config.toml
n_layer = 13
d_model = 160
n_experts = 64
experts_per_token = 2
d_expert = 224
d_shared_expert = 0
activation = "swiglu"
moe_layers = [1, 3, 5, 7, 9, 11]
router_score = "softmax"
normalize_top_k = true
routed_scale = 1.0
balance_loss = 0.000485
balance_bias = true
router_bias = true
init_std_router = 0.0089
lr_router = 0.000727
vocab_size = 8192
norm = "rmsnorm"
norm_eps = 1e-06
tie_embeddings = false
optimizer = "adamw"
lr = 0.00362
beta1 = 0.9
beta2 = 0.95
batch_tokens = 65536
seq_len = 512
train_tokens = 240900000
steps = 3676
dataset = "wikipedia_en"
Below are experts of layer 9 (counted from 0) of a mixture-of-experts language model. Rows are named router (the router's row for the expert), gate (a neuron's input weights, with its number), up (a neuron's input weights, with its number) and show model dimensions 0-159. Each number is 500 + 25 x the weight over its row's rms, rounded and kept within 0 to 999. Numbers have three digits each.
Before each expert's rows: "gets" lists some tokens that make up at least twice as much of what it gets as of all text; "comes after" lists some tokens at least twice as common just before its tokens as in all text. This comes from a sample of Wikipedia text that the model never trained on. Tokens count by the router's weight.

# expert 43
gets: ".", "=", "\n\n", ";", "\"", " ="
comes after: "=", ".", "s", ")", "\"", " ="
router:527481443489470491472494456537486536520495435515510540484513512551516525505550500492540508504471496487497490503492466473489500493512509458479526544516500517487465485506492471517531546456540518488539511509433504557481505511499552484524469498492482492508487512475534523503514489469483499534511458481508450477520506496488490544485477486449510508514452528538505484499524489494536466514473513516520529523502468504495523491527472503473469480491504502501508486529493521543493480545478488
gate1:509504510547508520463540463465509568461493487475518527462495514462470518501506516486495509447501446527474541526495534497515517482490578494504539533480468489487488491486504463504487492507501490501463503520492476508488486461518517417540494490505504492479498496478479485490511527512551496533483485514467504486517511480535491503511452467494518511523486532478488496492522470541497509514487493475509505517484462518494496496517495492568460493442506508495516504484487502564483487489536483
up1:511524443507491536457499485522459548462520449505490507498505466509503495517504494503499482435507495518460509502480531491474484477475542492465533546509504520465486493501485475511519535461492498508503498521482511549480488471465537477548488533493507533497505495507513507504496542477535456521448468494532453456498536485521476505498514484503495507518460508516520457509484455483533505506491494515533540491495475527473503524537488518500458471484505499480470507510515531565463521494472505
gate2:468536525498532509522528498483509454492463503487497528512479459476480489445463488535497480496514511495477519504462501520504497530485472480478501487446486525508486531535556487458504461452504494528492540522556456464529498476511478499471527479512468470510533519495455483480540474482514545488520502507480518504511502492500515484504488531482447510503494472505541512502450525528480517563513451511517513487497505479516514500514475489507450510472508493540494523501509473494541497440494504
up2:465452531492472476508507494518498488503469497491507497508458530481520500510485451495478514555516462501519517412519464511482501530486538476513507471486502472502506514514485508496480477487525486473519490511481500545485509489470473465499481534507520533525509461490486466503528483518529501493525471459462492499463491465493480513461525475494498509511502484457507502463438545512530532499505490493529500509486504474463494506490426537462485552560500541518460490527479516480486502488501492
gate3:529528507545557497506494497519499492457541524530507475483492543498474479479504544493481510460490506486517483510481515513472487512485542535504495500506520492510543511460510484445539467491474471509490502509514547510545477549566459457467494553487478525520484498531456471471521524499467498508467526516520474519495473504485501478498519488480518491470518482522512549526493507499538527462498498528473512523532470496524478494535517503449499530519478476488472492536483526479465517521499518
up3:486530484546499461508457504530451517486521526512544464463512473492468482499489499463512529510528474499479533497471511499476505503464512516470499489508491496449486521488534509441437460495471474459501473538474494485452504507520505512486508543488513498484497527499499524524481479500478495520470519500526499462488497518482518493477502494509530471496498494472517503529506528486499479556465514470464509502497523474473596535517475515485482521517471471490505462526459492463492524534467479
gate4:532518446522496442475539525520464512492477476496503487495503467463504474501493464503542500449454461510471524508537478509516531477502536504482499522466503501489528490498432483476482532496545541503485499515512490516495516496503495482480518461536482507513561520529516522495531499521491487454470499484521476534516481462532502498535527509500512510504531548492549533520534504494487480520515530504494532518480492527506492494507539484435503496487476541452487498517519500471536503546495510
up4:484487504449502469521516481474539534507490467526518468514532486508510504448488570473499475516490502508489484479453490543546532504504493466537536505509511488504508496465502510536495507510548479477539534493525490509474488510482538508494493510487529488491473490479477450512483508514499483534524500507476479508521473490502478510492486480516553536515463516452464468489507468493506516521466491529502481492575531498508504517535521490499473450488476530499468508515514521525554433505466494
gate5:497491500505486479530491472506478499491488479463503519525490487506514515487525503507499470434486512504476519490502476525551492501442464512524471491525467533479484533509495498474522522495561503507513518485482464506520494531484486556528500496521474481491504488537512531494492481496517518499471481524489509488495503562492464467490487498499501486487516472502455459503539514444530521526538525505512530551553499495503514482489525486490521465524478503508543475527498592478520532555532475
up5:492486509506518502521507496473494476509490507474468505504503518493503467473507508508526499474473528481493537476471475487476463485466508548529455534504503530531446488492477487467478516500544497496500520492487471482527483554472502537487492512532503473484528479541479479514502509472529530525479493491483518473450470544458503465521473519463517513490496470482477506459523531493501493536522465517514515508497457456535525459470480437477502505525469499513486541545505531495512566537527482
gate6:489529496488458533509480509518525482484506526495491466490505461542467514475535473514478489499521509472508524538498494525495532526473529470505531452463490557460491493491499497498495536505487493497507491503579521439482480510502514539476505481537544481461514526502522548476507485534531491498489545487485533474495470525491494504472468495508457516469518449513522513502487506473514496498529548463462465503528504462501473464517509549507501508486495488484500525448505522462509476476529486
up6:498527488534477488539519515478487514490481501472517479459519496520469477509525513444539486495520507482504470505488512484493503498482520498520479490488468527473525505511490481471496509515469500524480445469491543508480506538501496455522528458569508516496484498476458470552492509469477559518531480532514506487555493505499455495516524461505499503518533509453501471477504461468504454523479491533518477500516505502458471497503496493438495501520484558500487497522516518545510526518447528
gate7:502511502471482447520468491495483525518499540459499474524561499494511522466515492468468493523477468512486483515517525494482434463537478495476504493494501465461501524527527524510487473484505528479500483505477507515488509536499478538527499544481507472498508455498495509480470461520485475460488532479488538520521456500509537486507510539487474514465524505540490529502458528524504485542478502531494526511540450484458526492499505483466480475517494467465516459473527480545504519535474542
up7:465480467524493455510496487507538469492513482492456514503509473530516516483498504488495452509498474496474532496511490521540428516486502470528533481484511479493538498497525520454491469453491493509517529497536492493495488520519509559488544488430445480503511470488505485466517484554531498467478550515501537487524448530511502490509482515478492519531567493533480507476482501534488514505506505524502514471516515468512526507509485484474501467459484506508516512486518541510488555527504527
gate8:500494493514510526464552490505457466462479512467536502502522487501470522495493545479547478505502531465497480473505514545481512535491525485512489513439466512470491479519477485503479507473516508484461503514489524495481436531499506548529541507462524505552477503498479510522499529491489464491514520516524506477515494525543508503516505498509523515477487440539515489496502503441503515532535475495529509499541507465500520507516526450492507507527528497478454483539519477514484456448455491
up8:465510530473517485515472518502550526524542494491459492473510530473485495547538478518478500477487470532533511528504479496523494495529480489474530497520508493542482525482476516499536540495466484515523508485503481480540543479507496469461455491472477492494463509473488485496517492521534547517458481475461490540508485506469538482493489488505506487538509524469490539514482469567502484475455515442484507505459462525508471466527487514508458478495479497500496446454506514509521478504533498
gate9:523508507457473480480531516520495476514504484502516518537520545539483493544511495502443486490540512530509520496533477514539468514491507514518509512519476528533494538471472492464478479513468525527500478484543477484519522503552468478543520491476505465471508501565470526507498513487486501490476534501517480469433474499491520481480516523513501478440507481536475471487515515499508499513523523508528500466490478511507449427517519479461511492529522498478470488531500543477483521488522466
up9:525512443562565507511525492479496538458528473497525533434520471484480542524520505481496514497464493487479513512439520481510535488493544491460479509513519499478470506473493447501506534505521483454494467516490526537485477498453526486482484495510489512471527526498505468524523530529508519523530505529529499524529505491548477498530491491494489497540491475514490526526476466465500479494501509508478501513478492479502528543481499550509488528448478520510515516463492493531490461489513535
gate10:534553475526496506507516470533483543520523504468442503502467458529505529474512515494513539468472489492478534510501489513478514493521548512465544499520526490511502505522539512553500514508556486569528513516471505501518494473456521449536511518496481518488478487502524488545474555487530504507487492525458487498482505486463483488482508514491512500510502531547509523539558488498528496526528499521518525484518489508494510513508525517540482471478501486516527529521517511528498526444526534
up10:518444505482528441492499481513493469514493516545569508520547503482498476549502481506490505499510535494511495473503487522472485509513453499485497481534528528483516500495471520493497493484455520479488526450510470481518507521522481552491456513511509501497526528494513513510460474518452475493492493467536515525519484517467513534556491537505471496475496484508505474494504522467503497492486528492498477494476530542511495490496453476476544552520503473488478433474454492487530472552473512
gate11:471534558530525515465505491481490486491471502513511533490472538523484448522482481523480512473549481472497500506518486476494508488507509491489513477479514510497509492521511473523522516525538488467472569471512467480490469477481494500492482515458479455516503479512475465454478530510482508479521486450475530501519513546456512499555521501446486470516527484485481457476505476526458492539567495510474507503481498522537513473515507470489502464530538525496511486477527496534488476520521537
up11:489556489534499474473505507540505475484500529537550530500472478500507454482501480501452493506469476513498473508547455480487494487483500546546502513471529499478490440512512505487515523531516472478482512481488467487533524480506495478460467536471480526514540483503504504468493507527508522504524472473541552508528513510509535487510521499487477518518522537517481513493500527511492503500502497492523506512498510558458487526498504522498516490580500491501492513494546470530530459565489546
gate12:461478492474454470510479519488513504472455519519493476485520544525489512545492556458499477505473503509503545464502482531538492469513506451495501507454473514493504499464509535486508487442512459523497476538516480522439524499526478500521523532437544437487517496500497465499495506529522510474458494509485493470523484499500541492514492495505480529522511480466496473524517498515443488512491493513527500538489532504493497476500506506485457512502480508517515520456529556490500511505455489
up12:527504479445493502524471467486477498507483527568511506517504506498491526476515513507491431508509500479517478487505449486511493493499438520483474500448474508465490497486514481477489517509483539522533524481474486488504491526454501520475519543455530479475495462467507507506519525493497488472512499435539493497488461478498498499467471480481473552466505485472525488480475470449546471493529477504511525500486494484442493496545508463464482502478461484453484503480493511503492462522510500
gate13:507508442483521508507494487487506506488565523546510500530504471487513494495504512489475521493472479525510493499492507490508523531512513500490468494458479520524513461471555492539495500486524502478514545492514480512499513566495511523495477518462526499443508541507488489485525466543526551498457503505532506518461474528445519492552491509481479490527513476477527549473518509493523433496511540503492483499523518484495504498514544510484498481477487535477475567495466525494474487494517449
up13:537511506500521489494475483502482519501499459521511491500504491505533514482502511475489500484506501502469495542475552520520504477536533489472507557503477473529452493509512483538522501465491503499520542534469491538512542499498499505530455544488523490482490450503530534497495505482448503513467508463456477464507482470458479497546501536478457499507492501473466516480505503466550464529546519529511465493471499463445518487551530478457539498502466482509479515483532489509495514527495480
gate14:470509486487491462519501545527516528504453499477470507486513459521504481508473542499497520505522469434456550500465559507519482484510497514505437520515487555462481504486464481492514505512510476509499503516481500507477506535535478525488489505534511544478518497517485522475478526492504545516527501476574474481482494488506516517495519491516504475532476502493474520516495531490495490499467462485539462480509529537498541503480480501515453488496538451505514487483479489512464505465531556
up14:480551480495483493522468474518562536502455517543535494432526521516500526520477479488508494530499504493524547482522481476495500496465501526527477534514511466551511516506454480521491483504538535511517514523489555514461547496512552447458495505508466495483507483490482499504485500509506491462467486510532478491533530473540511520480497517511504488522483509491456536463468522486508488466483528530524464487495510536522516524517451474485465501491492496473492480481509475515531490477466505
gate15:531462456503502498527475509487497509477462479503511517523514515486489474558533466491505513496499521461462504488512508488511499525482510563500500480486481485494515504472512477455495498466538514496495500489516526505479502519488467470513519477518516539478533514481511521507556532491476462512490487475530507518454502492518495494535532502506450512451506482483515535507471499450512459493523539453491539490492485460510509483431503518437526519504539474507458457483471505455502556492495507
up15:521542525482523506503482531493522502488478509499500485534482520482528481489489486505487454523526495476521497517558470519503452526485460528481490515502519491503500552511464519484483483518489512448475466514526526502509545517534480544519519531544518561505561481515489488516485466503552498472550463476514514508531493508488512488500479478559481486481503513480508486496476480491431523489490501463461538501478520510474472483523465515466529486487505492472520477514494452520538481515523486
gate16:513457516481477520526493491511496540478458497525488541500530487494480464487514517490510474510507490512489502461493482493471470504515463526493448487511469533511520451475483513499457482483470511518497530502481482505531515529513501491498479544478526531530505494489509514477475493496510454499528521483482508502462506539521496492436485512519473501457544433488477537493528463468547474455481523497502554556472494468516501465547525494515511502527499465521499515513482498452533511463513470
up16:548521558471513512574498478531480515533487465499494555528508511497492515517517506515499517470493487505522464493520485495502500529511482495530465504544480497516502501532503512507461489465478512504517486492504524500538513518526462509461455496506533502560499471528516502463506534524521461532544514478464486503457497527528485481490512488467530449457529464467484481510544480485526533497468493479503521507495527488501473459539505484447495463493524503460520477507476500487533471494522483
gate17:498569497478526477552484544456529525512505497472465469534485532481491483464496537476514525474493497487500549492491511501505514513467483498491512526514529500501467531484508534486511501477492528465518530476509520501504477518487482522526501520552483510512490464501472464481510534447461479498574526486504515525449483515518471463509469479515531446533477507481500479491505488492480505504508464476518492506470480491474462513510497514514521490541512452483476493506495458555517508463531466
up17:527513501469510525525472509515473476545521488489513497528469511483490529455465507533547515536510515473498522547481477489494487494477498490480559507535497523551524508484519473507478490499496502502523509544492532492529491503467517488503443517537529510499526517473506442483486439473468531493525517454479490527517528509507453536489496469528520505499517547505539491506518469500510484497551504521514493521512477529499523498504481490469507477515465479482488485489518467548520493511546576
gate18:498490497518490511540490498509519531492528443510503502467499518523510514492519541474524533497515509477517491479478480492525513509547529476494514544486468522576512465533493494473502511466468525501525511514492467514481512494499510522529535454537507475519500442529550511510472460469518529523506495505454488473478497506496468521510490431468508427509486523533443497492514487518498512529466484521530516520495498486489525498491496500523499489483511455489490465523513560521486447492504511
up18:466510542497474483483539493502464457536448492558465498527480473503479515492475546481463484498512489481530508514498506493519476506529542487498484511530518508513475480514488510556507498518489467499475494509489525533536517492488500492491511493502520516520497495441495488502488533496515476536489502473434501493525545494480461501521535489495523518514493521555470511569520509500481505491523475462510508465476519490472500523507528501478477471487483505483512420473497453534490508529481559
gate19:485542482520532528514506507468541516509474481475466505527514477477476526523452486488472506455506548482546474483504471537474462510487493508493468516538487498486506506459486472503425512513473504448470486489530517480528454462480490498469501489530493460505506487520484483551521542517491503468511529503446514546467487504507526495522537485523453475475535471505503511494505535496488519477473497511485512511490537498507484511496496477510512546466485542476509499497527533501439487536494499
up19:498510569526528529456507517499486466467503488450528515494492489490518513462522489488496500485467513493522470503496501510501472507550508451487494483534511428530499510488471524573495496496467510474501537508515520468464505534504476511493515495538503529502506543496490501531554496481486521460505533488521505502479517513498495517485490495498533479491509498482517512502481498483542470552556516508506515483529476471537508435532482435484469483490508494456492474521503525486505447483499517
gate20:469490499463462472545456456484491554527529460502498500519508481505519525505506505532500461550458506473517534485525552511514498533464513471495473466488482482510527478471523518511513481460483523497512506490500543529508477507528488477502547487493484536470478488464509513492534492509465469466512521539468467495499537473525504527518467480459496534465487492518504479482504496509497524490511534504504551468561463482537526489523515485527527486467509495500483557497472536514482475515508495
up20:499469484500483480532472494479521512502492513499475543487479459477541480494513530498488499509464583468538533477532515524471430488514480478528476499468454508502494486509519514476512509503447467507489490484501478503530446516521481514533486510520519492467491510493528508494487481452516475492476505480465511533498501488516494494473466529501501520495473515462516482455506547515540516498482500502504479513493474499447507506472481532532534509447564483536520482493477475530517488480556482
gate21:525499469497506488496495470478479529554521469505509530521502503525505556509525509547539517514456518491493525508489487520476513491502460479486461539534454534493489459560526478517536546483542544485530476542487482517478520540492520509512466528521485475497487499468514506507501514471524514516510472482532474486482511477459492498470464491477481520528494537489487504491491480516557500515454505510500512529500463514498510492524491518458490494503489502508568465553529533529470532526502500
up21:455496500477476464535476523483505470470447509518503476473503546492504471482442481505491504534504532487472518475529451457496454528475499505506529532497556460450489492488507513495490508505479502488484495479515518471536486441502487523523485514522485475474523476516519505475492491528438499521547509473444492526494498474509518486482496493489497538467490528491488497506480517496521494518478464480486487503500512465479503547532490537474464492510513486497533434533472455493473491487461492
gate22:495500475541512505522493522498488537488485468529506490470522473499512485509487521504460522495497464477523500473502517524516509515507495535551493481521480485472557473519504527455496532499473466519472456464478510538477506549505518555500503460466540479469465486488505532506507464529470526501500489469490509529485530469502540454502481463485534525507509510481488479514513484524533551538498494502537524498529501510470448515527533505492538508530532447551510549503513516532494509508526480
up22:475483488496512478495535468494469511501427466528495507466515518524485474490506530441514473463497507496530510501463520527521487502492501510474505503506489498476548454469527476466506501493486484436479467481491535507512454571478540480485499458466513503480510515495515502523537476496512488502462499484464485497508487488494515489477484460509442508505482525536521504501495468522489469551489512492519501480471518476471471536500488448535501504476514503487494508556516472456480459520536480
gate23:498527484519486532487505497514510501489481518482479482531491473487502549456553487501513493528467514446516515531532536517490484484513521486480500512567512490486521500532495466486521483524475523479477524497509461502494486487496481534496511497480505505488466519504504499521471496529507524473535525506495465551485481512509451486532534485478470497527480492499530506491517538488532539500487513512521463487484527490490534495474538496576539526531521479584437489505533494479464531479538518
up23:542480494484525504511493506449492476511524469486472535481505514498447461512497484500508531442521462533508514461473524538523478500501525531461479495472486498487521505501509522523511497484520494525513503471456540493451520533518508461504467440505523460482517483496463510493549470458521486504496507481479496485484501492475456504454469519514556534491508493526475500491504453484480497501478507489472510491523499468513536475495504497441506503468466412490489512491500490502492461515482506
gate24:488479527491475568488501482459491534479468481507490486485475490495522471487496484521515496526545469471451518470511521504497464458503484527475484508484522485443495530524520502480478504556528536458493519484483536515505503489549519506542510536542480480532475517526458509508525488469529445505507506461526501512528494493463499489505513494498498509458492515535488523469547484527462500535510492458491549492478542507476535526509477526513473502542464490523488498480478496489499464512465520
up24:491530513507507538467484471442531501500511478530500487454498506497474513476482499514512513517549505496507520520482486514481497478546476483508504481498501469532475495527514450501481533539484518472527539526446519525507499523482515540499485517532519475521480507489523519484505491466534459483502516440517494487545509539468534471494493501480500458475522507508466486466492437474548490538524523486526509473539540484490504502521487499512478484531448477559521501502483546539508513480464510
gate25:515524538510482545489481458501516487489461479529505474497492537539478469487453440467501483487510542524499528472484490539489550463493501506513532505489511489517468458482530486512484526552500501549480510538480475454497513497479478519491493496509487499532491479498448491492489515533526520525484526480515502482486446501471497542508509541469510511505492503494507491502509547483496484474498480484544513485515570497528531511476580468483556510496490458504484479476504523498501509505477516
up25:470490468465547521520477499515481509495499477456540514497504492452521506471490527527514490504478460526523462478513481486548445495504522513480477554514469569503508491510485521498511533495505529519468520499473509485493469500525481505484507506451511458450470503481498494485471501412517511525485466506452492486511549527506471527520514508492486467468493467494470454478471521482492505485525521489483493513496478548463494510518477534508492477518506533459526514530482517482522480492479521
gate26:492491478494473461493511520508556519479444482509478469556438481490473484468497498497537514475510547501518549445529502538524463532490525493505489534503484506493493523493535506534494527514517444483528514485457485521527479503517500491474478506504537446495458505533532494479529473502505491485503500462496496517514521508511498488478467471507488511510514481538474466492478471523504485501458509499511527518530462447492540463493502511521486448519505469522529519458496457527524477503496518
up26:519543465502532495516489455502474468500513512544523495446497562500479520486506518469484458482516510526493472486472483503437514479461526490490496528479498465507510522500443481510504509536500570494467496520497519481469489467507483439501522459525474545544510513540503495508466486500495485455519485499512512517511452504475455542449533519507518503495494507509477486520503508488515501501517484476537493473458485478534489525499444510486501498530463507504501500479503554490500528492523495
gate27:520495518547579494486479508481518503494520508484539502489490468480506524509499491479477489495495505492526507512447503525542509510531501498492504522496517487525509492513465504459500484475523475568506472512495534490489474494544493489519478456482539481539504479477503504475559484532523479468521470524481482501524507527477490505460491479512498488509475489516512477508539509480468537505526483561471554453552479445473495468499496508488488521474477504540488522518527538548490549529517507
up27:484552539508516486488532490488500478500528515500463544497508487486533511460502484474514528504514516494501494493488457482483491475485475519498495507466518497429524501507489510480494483527518495516501480519507466484510544475533512472543441517517520464560525538455503495453505494515502470476481528520464482471558491493515516535500537529476541508480488500530513509454522492526493493514529498493471496511489474528457537460497491499520471528507531519504480484512486550493537423491521479
gate28:513528461495513485524483544480495488480510477464469471500514504557518504435497495521466479522516490489489485457467511541507487500459527521495517511499475525462462505516481507501488469477480496499499520515461493476468481505471488523483516519491524494466471517498471517507464516444501506481463521455529476494513487512429484508490491543499506497473476449494492451523512539487494492526479510421509532513496516545496544466510512540497478488498523487559513493525508477537498500517526478
up28:472458517411492489464517527490511473481512504509475488443479507521516500503482510466517548453512487506457490530538488492466480494482512473525498494480455495530520501496515506501511503495509486519446479468503493477475489456438503491524494481495476506443512458515482516517493479525516538457529512500486530546521506481504543507507504535510505502534500481475521541501495515458500448457512494544494452517502514498514463517479460537513510474495485519494506522476537525505533497486467502
gate29:518555462549504513507451505477508466502506518488489494504502472517465531527500514486496519510519520487480511509465513527498479476450521509538480517515526555518508481508549497460494525479504501523484507491520518483493468521476492549526519567499534485518493516475480488509479510471477537477534497471472489536497505516575488480542478519501529512473501499504490517448453521464512473485539447516471484531520514469520524533499475480527518504496470518524531519534514501513514450477525498
up29:476521511460506467499494512470529512508508474533517515515534493521502462431514497534522532541482476480503455468477487535526480547476481555519507479466505479500489480546492492512508478465535508549468466505497505503453484479465541534491496445525514534522452522486537493507540507522492514468489503506508519521507520515505490482510561510502499519495497520479537465499490532496554492500522483506510494523472508497479528484517519509491521490474497474503478518556566524472498497472531502
gate30:517527499496519546516503504499493482543472514468523518496499495481517484465517509469487490468490538464556473494453537513540529531507506537496460494463495537524457482513521471526494480503471511527507500481496495497516497494479487466523521535538557527434482503479487488522470481478543471472496498520463506483489498508513476521510526505447471528470503508525482468548507493514475497509541525514461464507517520475572521536492483458485523488524507490508551504523507521498503481536493522
up30:488461522508468539515472502508540515471494509552498461471511526495478511551502477549513452475500481497475521501556525450518486452475483464498527505513483493542501506512451517509514526480434492454505545535512488494516486472530508520472513481503505485488479532545487481463506487505482484455526532494511500466469525537518503490519495494521537498510496470470507518498475449499488495459496477477483498517480549462524511457476474541477506464510503530487504516480465483509523510497516490
gate31:521474512477517522515495513505485502506498516467443516469503547498494489462512446502464461529510481521466527535469511462473484512529540466518488458505482459529494490476513506524489514438448526519478496509506505472506520494494474550476517483506491489461520460523467511488547506512523486493492511448520512500495498523470524464512484493517499515472502526547496477514527521521485509485525485570462459521510498492542512470485554494502489496501442523472530520497506494508542539478496504
up31:458520508442498526512504502527524507468500488479574464542470522531462483514505489447524452498469541489511475473503524526493545481465511483516502500461467481473501546494499524496483484499503452508502526493485510498501500514461510488493496497482525503521517507508507491502497476461443521474527500562464477495474488538511499490490494434477495501489504507459464484460495484494507482497521505468551536487521502517511506507516500503465517551520556507504468490483518513491448468507533495
gate32:480469485545512554491477508490469540467510490501518523499463454491520495512497486464526538480491546511473486468526569497515481522483535497485478492489491512504520474461510486497516512509494511482501476488507482494448493497485461567509501520474549555492465510527514511516467497512505484508498497529523510490494502517535520512541531514553478481462499487521507492508506497544482526471511528546498506489489496532446512506484497545453502546538493499504460496508468442461500524489493534
up32:455482480477487510490526508533484498504501497508524480427528500494547535508531442505473561461512507475502535491497470497520505473498521531501497479465508467542493546509477530556517499498506506511474522469469504521455496521529520501472461474498561496521493501502506484486484475486462531480472486487523498469475478473483522500477490487508527485486513468519486560507467483479491501527460469489543455497514465486509472486493480522519473487512495514483585513479483480512491516493483490
gate33:473539504500488526461511508518483521488513511436506499545523501490481499476495507458524512491539520489514522487495503497485492551482537503500511518505553470476500499520479491492491518481538486530514508500478508524462523537538515487516568458501463512503536502495511512503444535512526473504565545526503487511485472517485509505526512500513506490474491517498489498484446492540515470525472526488483563538539523525499510461522519504483462439510532529523456522461509509477472488498493473
up33:493484490496494503491519496468520494486504495522497475532497506522492455535522519477509503503489559516491516520501449474476500508505531473480521515501484490484500478508530508538509488515519501539514518461513490473480483490506488492500506536518554543477496586482502491499536508442525465537475517446454499451519501493504546543493509541500486479517489487501467477431516483464483490436548503482489522493472517487471466568475522493501487533484507510486512495502508490487476487514539522
gate34:505466488484530518496486514525492438485498480563497506525473512510502509483485475500522543519457507464485468507501476533504519445481515498508476497525466505536492476499499480534483493522479469515473515508484493476520483509485509541478505501551506482466517544491470510509508515448494508488477505526457510503500489538530500532533510542500566501525514490453505447464531479506546503511493506511494488478509501501533516474492516473525526455563476437486529484484528524509491537486455493
up34:494541504507505476497513495502468551504502518454512470488520500494503464508508519479479446476487488509516510508492514494487452552508483525492523508486549478498501493465488535442516489482524536541544490507504504526501540490522526498523502539457493501531469450507498500471497491518507467552536497495561505507491519493514537505480506477535434478466500527486500509511485509498485487483539511504507495518493506468454486558498490553463469545463504549509464494498474489456507472516494516
gate35:459519472481508511528548524505509512481544517484491460531489482486511505451467507514511488503531488463476456503512479476464508449503534505496429491516521520508483506503524490532503521476494551500432546514490512518520490537518476507560511493486511505510494497501484489525512510517491493496505473517474551500476479525493524478462536513495478492524565495502453465524468483475491485461513493522513489487460510507504477491497470550478518517506483550545501505495515534512475461466525540
up35:493557506501534494470454517453480529475502466521514501500477448533457499506488543539481505503499490492492509539498536539495496499481533481504507510473493501464516479481499519480523497497490554506498485510499484452437490499481487474474538492471501528496504499529483478514477525471540494509477521509555478479497514461471496525513507521485512545494494518440489508460477534490534524545432463484498515493514516540494495483517532482480490531517514527495484528536483514514484505521495431
gate36:505506493456515477541490501482473512520520491515521461492497475502519522488508504423529479549487502499523506539434527525506479513517481484536510530490519485489510501509489477459485493512521472457484474490510471480474487489519508513499488472457505473461490514487518461564503526482486510527510498476478517533504506492493508534510485491517503476485514488508491498474516524494485516482436505502560523491561499501462475470498499449446494441492502493499500474535492465454536490562520495
up36:477527511488497502477523492500503511527531470463496470493503516518516533563488520452504482510519476542500492507478530509482499498535494526517516510501482493444474494514467489465466492497501480498490517478531471481485485493536509494454541476491491505471511471514511502537493525478489498539501511476487516498509523473474522498525536495498484525479532516533498506488461500500503458511477521468545504511550497545492470460483472481423527459504477495477496461581472449503528474546540497
gate37:493493525499529461545485502517523548537478456478484485495482511524539476506546493533524515535501538516515479518453462493488465482489503506503511527486462502466497480531459511533498498504471457547481507442489475509501537530484496466506505516465494508504469497491494510512517492488470521526515451512460503521532476504467523485482507473503541484541492504512487502492513456576480474449483477490509455519504526460502487462532496545479474506483518486526530471493487477471503475498491537
up37:499462485479522470528516484510493481509484499497468483523480524512513496477486523512522510518478540508508455475504468509523470452485502492541496544508493489519498449520478526581467503508535476516469472483472450516463459490486507488506488510471518466516471480463503542504510476457498543482499468507476507496497464491478498511482490447508497495537506467509516534496513437507485495487465510510549489525519546448519486459506488525482437537508488505522540521484492514501517480514505535
gate38:480491492520545519502433552478495481480514514489454475480515538476515509484513529502452471507524488479497474498470474503518484461437481477535506507506464520479522477490462510497491517521525483531484515514484475491476470430485502496517511499483520511511463514474485511493486489519516575517519515547478538535485458502485498476531460493492517485479517476484501493552523495512513472482483463508520474489446532509479503490528468532454479476498463458514501464486526489472526521503502500
up38:472461521461498485494501494461517473490499504525480500460506504587513517506520477530519458482468528490524477457462494501466506472485513515480482495493502513472489520522497444502518503459504526511518524516468502546496517496518475520499530485489502484477473543473511539570527508454492545502479508524485455522499509478492485539503489540474488493512479530489492478508532498507501488518492516503517478524464525462517489471485471496481480466523514480541481518506537567506462434498514506
gate39:511542535501471491489490513507534476441485510556487518503495477488507521463498530505481478502510492485498519510500458533487543556524511526508516488472516562488494478497469492505498481501551509516492475530446514523546501514499538484485502515500492507508497528463479481514512460445502531538544493536433501470489498492525506489484500498472467486516494493452494488496491530505508491488496426526485495485483436532479519496500551466479459516495504530531492522530532524498525492520492503
up39:523503470499468485481501538510489502558509465498522483536484508495536479495483454530502494527504480488493469454456485473457445445466465483531480484466490508505499476522497497500489516523502467528465518482499505458486539507504487469505483478558533460497526509520466508561556515518484438494528518449464491472496489503532522503481521468499497527529489475504474507522476507553457505500479501493489471508484518506487508486510480512500497514504482542506533506497469551473483527478482510
gate40:485505486508466518528518492510538533535516496519513524483499476495527548464506455529506526498480491475494539432467489440540498487478505527541529540459485485521513520526489516554476499524513510521507497530496468498499518458509502484553503574524512481496537540481543503470496503489519467540476476491499498500463471513495530491440472476492504477487497486487514479467481502521493518462497511489517528477508499493511495529483534484531468530512510546478466500549501473497506479518517474
up40:514495513457517487520505495503481481476493540482501508491450458476477482570530478479518484498519514541534531533517533482463474479534537502482469490507536525474569496482523507496522484488556508456520496474523514511474544513514499525513477487473506512455494490506493543513518532512469518508537542499490504502523512489525507509509577512488477537527511488487493514499508475486518494538481478484489525524498508501497517508504454519507499486492496505562567513492470451522494539492530507
gate41:486533483482497513498527508571447515526483529488491515509450504505495488480457482486493517514505481489509478483531499526517514474526520527554515516504525488462509492519532468512527519532459539481523494530514486509474459533523491454476558500559478496430529491489490522496484506526520513505519487569486503453510516481518498527518469487536463474511517514521485545541494498500497511500515515488522471496478503496485502562493521466476493488519450496489464516509499535486505516536473506
up41:494511462563524509518536527527520492465495465498466488528480522460475500502491523503496547483543480456488493548481508472473489539487498481511479554516468495493520524502470476465530532476476534502470473523522520493496528466453504513524477456458544479526480496505500500515509492468501509530499502507477478501454460540487537471548502527524512498524511495465528508535477505466519509479481548488527494507473544500465504517451489509519519482512508476469531511492522502500474533470516467
gate42:518456480455482540521451496486518513527517467460485508531479510510491465503522500492521496486539495503531463435482490576508459479516495552526491488518520527533465475506519497487526480477512476533532515505498492507524480500514497534510499521508507513459502506470533486518523482504509505477520540457478481517499476537477515490503476473499498506492509520523517491462525552472496521503463539474522503439478519526488489471534515491457517458514508508511483514550545497445486540510495495
up42:504492470478534470490477504509481515478487487523516488568461513493483501473540519501477520474516505524526535471508471501521480477495488502504508511482500551485492460464483476466450529536505509495523542475502525518510487494502475524479500500477484451543518443459522491507513464498500533481545514507407530502489473528485519477492481529528493515516516482517499524505548525524507509534492468523513504459484530508470522496512552478443508493511497477502486486521479494501529507507536443